config.yaml
hidden_act: "swiglu"
lr_router: 0.00086
head_dim: 32
norm: "rmsnorm"
norm_place: "pre"
positions: "rope"
rope_theta: 500000.0
parallel_block: false
init_std_o: 0.00609
init_std_up: 0.0244
optimizer: "ademamix"
final_lr_fraction: 0.0
doc_mask: true
Below are experts of layer 3 (counted from 0) of a mixture-of-experts language model. Rows are named router (the router's row for the expert) and show model dimensions 0-255. Each number is 128 + 24 x the weight over its row's rms, rounded and kept within 0 to 255.
After each expert's rows: a language model's description of what the expert responds to. This comes from a sample of Wikipedia text that the model never trained on.

# expert 16
router [ 87 117 146  93 116 104  84 127 134 136 117 142 116 136 119 162 210 117 119 168 136  84 118 100 112 135 136 124 132 111 119 137  78 127 150 154 121 139 142 105  78 142 122  79 100 123 177 104 105 107 117 140  86 136 103 113  91 142 106 114  80 157 117 122 112 158 124 142 115 107 125 137 149 115 116 143 135 151 131 134 102 137 102  87  89 145 159 121 102  71 155 168 112 113 153 152 133 126 133 101 160 125 144 114 132 132 141  87 145 141 124 118 141 112 146 106 124 129 132 157 116 115 155 154 156 154 126 111 113 105  77 153 184 152 114 124 133 114  97 125 115 107  91 167 102 145 149  82 153 134 136 117 121 134 142 156 129 126 148  97 145 158 149 152 137 158 100 130 158  89 127 144 146 113  93 107 117 151 127 146 105 121 119 127 126 153 148 116  98 128 151 114  78 142 119 143 111 123  84 117 196  85 118 100  95 117 112 150 131  81 127 160 119 106 148 124 151 131 125 102 198  90 118 106 133 114 148 163 169 134 138 110 124 151 142 137 125  98 134 115 120 168  99 116 143 147  91 150  83 107 134 121 100 164 162 141]
First names, name starts. Given names and opening pieces of personal names in lists and tables, such as David, John, Le, Al.

# expert 22
router [119  92 129 183 100 151 139 146  69 120 188  95 161 145 139 117  86 116 143 128 126 103 166 123 134 125 143 120 129 130 152  83 117 153 109 126 141 115 148  91 177 122 153 148 140 160  97 127 119  98 100 127 146 103 124 155 130 124 145 109 138 138 114 154 131 112 121 161 154 130 106 100 137 104 116 139 123 130 127 151 127 114 154 168 129  98 122 136 148 150 123 127 155 146 136 143 167 124 100 128 117 135 113 114 157 101 148 110 172  89 161 115 124 147 111 131  86  91 144 114 151 132 147 111 103 115 129 145 124 105 160 151 155 132 119 121 122 188 119 107 140 116 134 131 108 146 107 123 110 165 162 125 137 105 146 158  87 142 111 140 117 132 118 131 138 114 118 120 123 129 132 120 121 131 163  78 170 132 168 109 138 187 167 141 141 124 125  76 118 132 145 122 106 135 128 143  49 172 102 167 117 139 124 108 150 166 137  88 147 168 165 121  97 111 128 104  90 157 127 169  80  86 146 173 126 110 105 107 123 153 105  78 157 150 128 146 116 191  92  88 148 113 132  91 119 124 141 113 137 107 131 145  93 127 121  90]
Subject nouns, to, it. The word to, the pronoun it, and topic nouns after the, such as series, season, team, film, album.

# expert 21
router [147 126 111 157  85  90 151 102 135 144 126 106 135  94 116 140 115 174 133 100 101 141 152 140 132 113  94 166 142 113 163 122 110 125 136 141 106 132 112 113 152 123 148 112 135 162 176 111 137 134  81 117 174 150 122 132 130 123 105 173  79 104 150 129 126 131 103 161 133 145 153 133 150 139 165 122 133 105 115 113 131 102 139 141 172  97 136 157 132 147  93 140 185 142 172 105 105 152 126 194 113 123 108 138 160 113 133 107 128 169 172 124 107 132 104 134 101 134 139 141 146 143  92 152 166  99 124 140 110 150  89 107 102 104 174 148 120 151 119 125  89 112 135  96 105 122 124 156 128 117 104 123 143  96 116 111 123  94  91 144 109 180  92  98 164 115 167 120 109 107 150 104 129 158 156 137 116 121 113 101 123 158 146 111 156 134 114 168 156 157 112 166 161 156 103 120 123 106 100  94 107 112 161 146 107 136 126  92 140 155 106  84 128 122 184 144 123 141 116 159 128 122 158 101 161 128 111 123 163  90  79 157  78 102 122 150 151  84 160 116 152 145 147 124  96 124  95 133 150 108 128 138 125 118 112 136]
Statistics and measurement units. Percent signs, units and count nouns after numbers in census prose and results tables, such as %, km, °, households, million, years.

# expert 36
router [109 148 109 172 136 182 132  79 181  76 105 129 141 107 117 125  86 133 115 102 114 115 133 154 158 146 143 119 100 142 116 127 167 141 170 110 117 143 122 174 166 111 142 127 129 114 129 162 105 149 153 140 116 119 145 148 133 129 166  98 156 161 147 130 111 116 149 106 112 109 129 126 133 108 104 112 129 149 148 107 177 148 104 149  99 116 124 101 136 107 138 140 129 179  89 118 190  96 179 152 122 149 138 127 122 148 163 150 149 123 104 103 117 161 112 138  98 136 144 126 104 151 102 147 128 133 137 134 107 156 140 148 123 126 151  98 139 106  92 133 123 196 158 146 128 153 109 110 164 133 143  95 121 138  73 167 110 152 121 133  88 106 185 131 173 147 140 138 128 154  76 127 117 161 119 115 109 123 141 123 136 116 136 159  89 134 156 176 114 137  91 136 112 141 133 130  64  85 104 168 120 122 130 131 114 182 161 117 116 125 118 149 103 111 111 158 137 139 142 110 109 168 110  95 125 110 151 116  92 108 143  90 158 147 137  94 145 160 111 144 115 144 130 134 120 108 104 174 102 130 119 120 151 142 159 121]
Table pipes and parentheses. Separators after names or titles in tables and lists, mainly pipes and opening parentheses, also semicolons, like Awards | Best.

# expert 19
router [158 151 145 115 125 115 123 100 136 124 137 164 108  79 113 116 130 153 105 124 153 142 169 187 110 155 144  84 144 135 142  87 129 126 186 105 140 102  79  95 125 152 113 139 128 154  89 117 119 119 120 170 113 135 175 103  78  96 127 121 135 108 138 107 109 125 139 124 139 171 119 141 113  73 166 131 164  93 170 117 164 134 135 146 143 129 132 130 165  97 135 135 139 135 155 128 153 139 139 102 142 158 126 154 125 140 138 101 123  95 111 106 133 118 138 111 113  95 102 155 106 122 100 123 123 159 103 134 145 137 118 148  76 148 106 122 113 137 176 167 159 170 171 163 160 126 159 142 133 121 119  91 126 123 104  80 153 120 135 113 133 125  93 149 123 188 103 120 145 142 102 152 146 115 114 175 146 101  78 134 121 135 158 133 121 125 127 107 147 172 144  92 139 131 142  85 138  97 114 157 156 127 108 101 147 184 125 168 140 148  99 151 149 124 106 147 113 113 136  77 116 144 115  94 139 131 159 153 130 126 111  88  87 125 144 116 156 127 123 110 165 123 113 147 113 156 107 100 182  90 144 133 141 139 130 124]
Mid-word name syllables. Middle word pieces such as er, ri, co, ic inside place and proper names or longer words, e.g. Mont-er-rey, Car-ri-age, Nova Sc-otia.

# expert 13
router [155 134 113 199 134 100 144 128 108 123 119 122 135 151 140 144 132 108 123 105 110 109 111 148  98  89 115  76 143 154 151 170 149  85 131 146 177 122 120 114 148 142 137 167 115 105 132 169 120 111 153 105 109 145 130 190 147 142 111 149  85 102 147 105 124 122  98 143 110 112 178 115 118 146  75  90 176 142 147 174 119 118  87 101 161 154  94 116 160 127 150 132  72 108 105 116 127 135  86 156 115 130 138 100 155 136 139 136 108 113 123 142 140 126 134 104 165 133  95 103  91 128 157 156  87 119 186  94 190 115  93 118 111 110 119 132 140 123  94 120 111  81 171 176 125 127 142 132 153  89 135 123 132 157  53 128 131 129 141 125 109 141 115 143 127 135  97 136  95 132 136 134 158 118 140 143 162 126 154 109 115 146  85 131 145 103 165 136 117 124 111 155 159 103 148 144 132 120 128  99 119 150 143 132  96 140 115 122 159  78 137 113  79 142 111 148 124 125 118 129 138 127  84  90 165 122  87 122 131 105 131 127 145 115 139 128 118  72 145 125 120 134 136 153 133 121 132 150 117 126 131 161 151 119 137 110]
Determiners and noun modifiers. The, this, his, its and adjectives like first, new, national, former before nouns, plus first words of infobox fields such as Website, Other.

# expert 24
router [100 121 147 130 101 135 126 151 161 164 142  86 136 119 111 137 144 115 165 100  97 164 133 167  86 101 117 159 157 146 165 144 140 114 111 147 107 143 116 153 124 143 159 134 130 144  69 127 126 191 153  97 113 127 144 101 164  90 145 149  95 145 151 122 126 109 161 125 103 133 178  94 142 115 130  93 127 141 130 143 110  99 114 132 105 122  96  94  85 125 125 136 107 141 125 163 111 150  96 143 113 104 157 128 150 138 119 124 131 106 115 146 113 113  87 165 129 128 134 119 124 167 138 123 102 115  76  97 129 107 138 176 149 150 159 159 134  88 101 115 126 139  71 139 121 146 118  78 137 184 139 181 128  99 139 147 149 135 118 161 126 200 136 155 125 109 111 116 122 116 129 164 131 163 149 127  86 143  73 123 132 170  83  99 126 140 149 134 159  80 158 143 144 148 133 157 100 113 147 122 140 113 120 111 105 154 106 130 154 142 148 127  96 150 165 100 153 115 102  98 165 133 102 154 127 122 132 123 107 115 137 144 117 142 106 157 120 147 175 127 118 149 118 121 158 138 118  87 139  96 104 120 153 126  94 150]
Table and markup symbols. Table pipes, spaces and equals signs opening heading lines in tables and wiki markup, also math symbols like =, x, \.

# expert 5
router [127 121 117 119 123 131  96 124 164  82 149 139 154 146 158 127 133 128 104 140 122 129 119 106 136 131  98  99 120 145 113 116  85 138 155 138  92 163 136 110 105 104 137 123 156 114 132 167 156  85 130 155  99 129  99 136 164 103  78 114 121 138  80 147 160 130 123 131 141 120  92 107 138 134 133 125 113 188 119  99 101 110 138 113 143 132 120  91 115 142 144  96 175 146 133 186 144 110  93  97 107 102 149 103 124 160 110 123 117 141 163  76  99 139 129 102 140 137  83 158 125 158 117 158 160 141 156 107 115 139 122 138 147 124 127 100 104 137 176  89 136 149  85  85 123 129 130  97 110 127 194 132 118 125  82 110 146 119 130 133 189 111 148 141 152 104 153 124 136 104 153 107 107  95 102 106 153 138  78 109 124  92 129 141 150 134  66 111 120 135 117 149  97 169 103 109 157 120 101 125 170 103 130  94 109 129 109  89 126 106 148 145 130 134 151 134 166 132 140  89 170 119 111 126 125 111 171 124 145 127 165 126 125 154 136 160  85 129 158 154 139 138 100  95 124 130 144 161 119 154 132 142  81 160 156 145]
Capitalized name starts. Capital letters and capitalized words opening proper names and titles, often after the, of or table bars, e.g. S, War, University, Court.

# expert 7
router [142 131 114  92 175 156 129  96 140 166 118 119 101 107 107 141 105 129 119 130  95 125 137 119 123 143 136 110 148 160 163 108 141 116 116 114  99 148 137 142 133 105 127 123 142 139 100  74 120 131 106 105 141 137 126 153 150 131 175 160 138 111 117 118 149  92 129  89 147 165  90 123 119 132  98  96 111 109 121 156 143 139  98 108 113 115 134 121 113  92 123 126 172 171 134 121 129 163 144  95 130 110 144 135 120 109  99 162 115 133 170  94 186 115 145  78 128 164 140 115 133 154 134 113 153  71 164 139  53 128 147 109 141 122 141 154  85 138 112 166 124  96  88 159 138  89 128 166 151 125 149 153 102 155 139 147 105 122 174 102 140 108 121 112 114 106 124 123 156 111 141 111 130 126 121  96 132 128 108 164 142 106 160 147 130 129 182 143 137 144 179 145 115 145 128 136  47 118 130 140 161 118 109 157 118 101 150  91  86  96 117 113 121 136 156 146 137 146 144  63  70 123 127 120 165 135 148 154 112 125 101 130 158 112 143 140 130 106 101 127 114 150  70 120 101 105 136 146 100 132 150  96 138 124 110 151]
Sentence-ending periods. Periods ending sentences or abbreviations and decimal points in numbers and times, plus clause links like but, although, and dashes; e.g. 1:44.55, 41.3%.

# expert 3
router [151 127 171  84 143 152  94  83 116  97 154 159 115 146 163 165 113 148  95 158 158 121 136 124 159 184 118 129 141 127 148 151 128 133 156 166  85 143 156 149  84 128 114 134 136 113 136 146  99 138 117 137 113 115 124 138 128 133  95 105 180 150 101 161 154 131 107 123 144 127 112  85 148 180 120 157  98 148  99 107  88 160 115 131 129  81 116 123 131  86 146 141 142 127 140 129 130  76 115 137 145 135 147 134  90 124  94 129 129  99 127 152 162 123 107 131 150 123 118 130 153 109 166 142 170 144  94 135 111 121 137 154 123 135 150 110 158 113 158 115 153 127  95 130 130 121 118  97 151 137 116 145 163 157 158  87 121 108 134 105 156 138 163 107 154 125 113 141 137 138 153 150 128  99  95 117 127 159 138  83  80 128  90  98 146 154 124  96  94  83 144 103 147 158 115 126 173  79  90 121 142 112 131 104  69 147 120 137 137 106  99 161  88 123  97 122 114 135  98  73 163 172 127 135 119 147 153 141 130 148 144 120 103 166  95 102  97  97 147 153 142 147 121 129 169 132  97 109 113 144 134 145 120 159 122 144]
Capitalized name openings. First piece of a capitalized word or name split into pieces, often titles and foreign names, such as Pa(o), La(hore), Sa, E.

# expert 26
router [115 126 110 142 100 116 125 124 117 161  88 130 131 165 172 144 129 140  93 150 141 102 124 157 147 137  77  89 149 123 102 116 123 143 109  95 130 149 142 143 124 107 150 106 153 167 139 127 144 102 114 146 114 136 122 129 119 135 112 139 159 129 149  70 100 116 112  94 131 137 124 111 113 131  95 157 123 160 128 135 114  97 156 118 156 144  93 106 101  98 103 112  90  67 170  72 151 131 136 177 138 132 140 131 103  98  92 180 120 119 165 123  95  67 128 117 122 130 118 168 122 139 106 146 151 131 127 113 112 125 124 154 152 107 105  99 118 147 203 114 143 126 178 145 121 178 150 127  92  94 132 104  87 154 155 143 153  98 146 125 151 121 133 135 117 140  99 126 135 134 106 124 119 127 108 104 120 128 134 153 100  97  93 153 131 149 155 127 141 156 117 110 157 143 131 149 115 134 141 110 135 160 130 115 137 150 105 130 191 121 101 156 123  94 133 100  94 113 146 167 147 114 115  95 169 113 123 143  92 150 103 106 139  88 114 134 144 101 133 109 153 135 103 120 141 127 164  66 147 197 151  96 115 106 115 102]
The and determiners. The, his, their, its after prepositions, plus nationality and direction words like American, North, South, and UTC in infoboxes.

# expert 9
router [125 155 122 212 135 132 142 130 131 148 132 137 164 139 116 142 127  92 145 104  96 134 100 144 109 133 100 101 158 121 100 133 151 157 162 143 100 141 146  78 154 109 118 135 112 157 114 135 108 112 113 105 178 143 169 170 147 181 156 115 168 126 152 127 130 163 177 152 115 118 104 153 128 184 154 123 151 139 127 124 121 124 129 157 125 117 169 160 143 165 118 118  88 103 108 128 123 126 167  95  87 145 110 181 149 122 172 147 119 160 121 137 118 109 153 122 110 106  61 122 148 134 125 153 148 138 152 122 125 103 126 124 155 140 100 120 119 172 148 152 146 128 129 163 164  93 111  76 112 132 118 131 114 105 123 107 172 137 157 105 127 151 121 132 102  99 134 106 145  84 112 154 164 100 156 106 132 158  96 148 126 100 125 131 159 102 149 134 146 118 161 129 157 119 137 135 124 146 110  65  98  97  97 117  99 116 139 132 125 176 150 100 114 139 113 126 153 118 158  93 144 142 139 144 107  98 143 101 134 154 166 140 118 147 138 106 152 137 137 173 126 122 181 142 122  87 164 104 134 109 113 127 101 139 141 119]
Line breaks and headings. Line breaks ending list items, table rows and paragraphs, plus == heading markers and opening parentheses in infobox lines like (aged 92).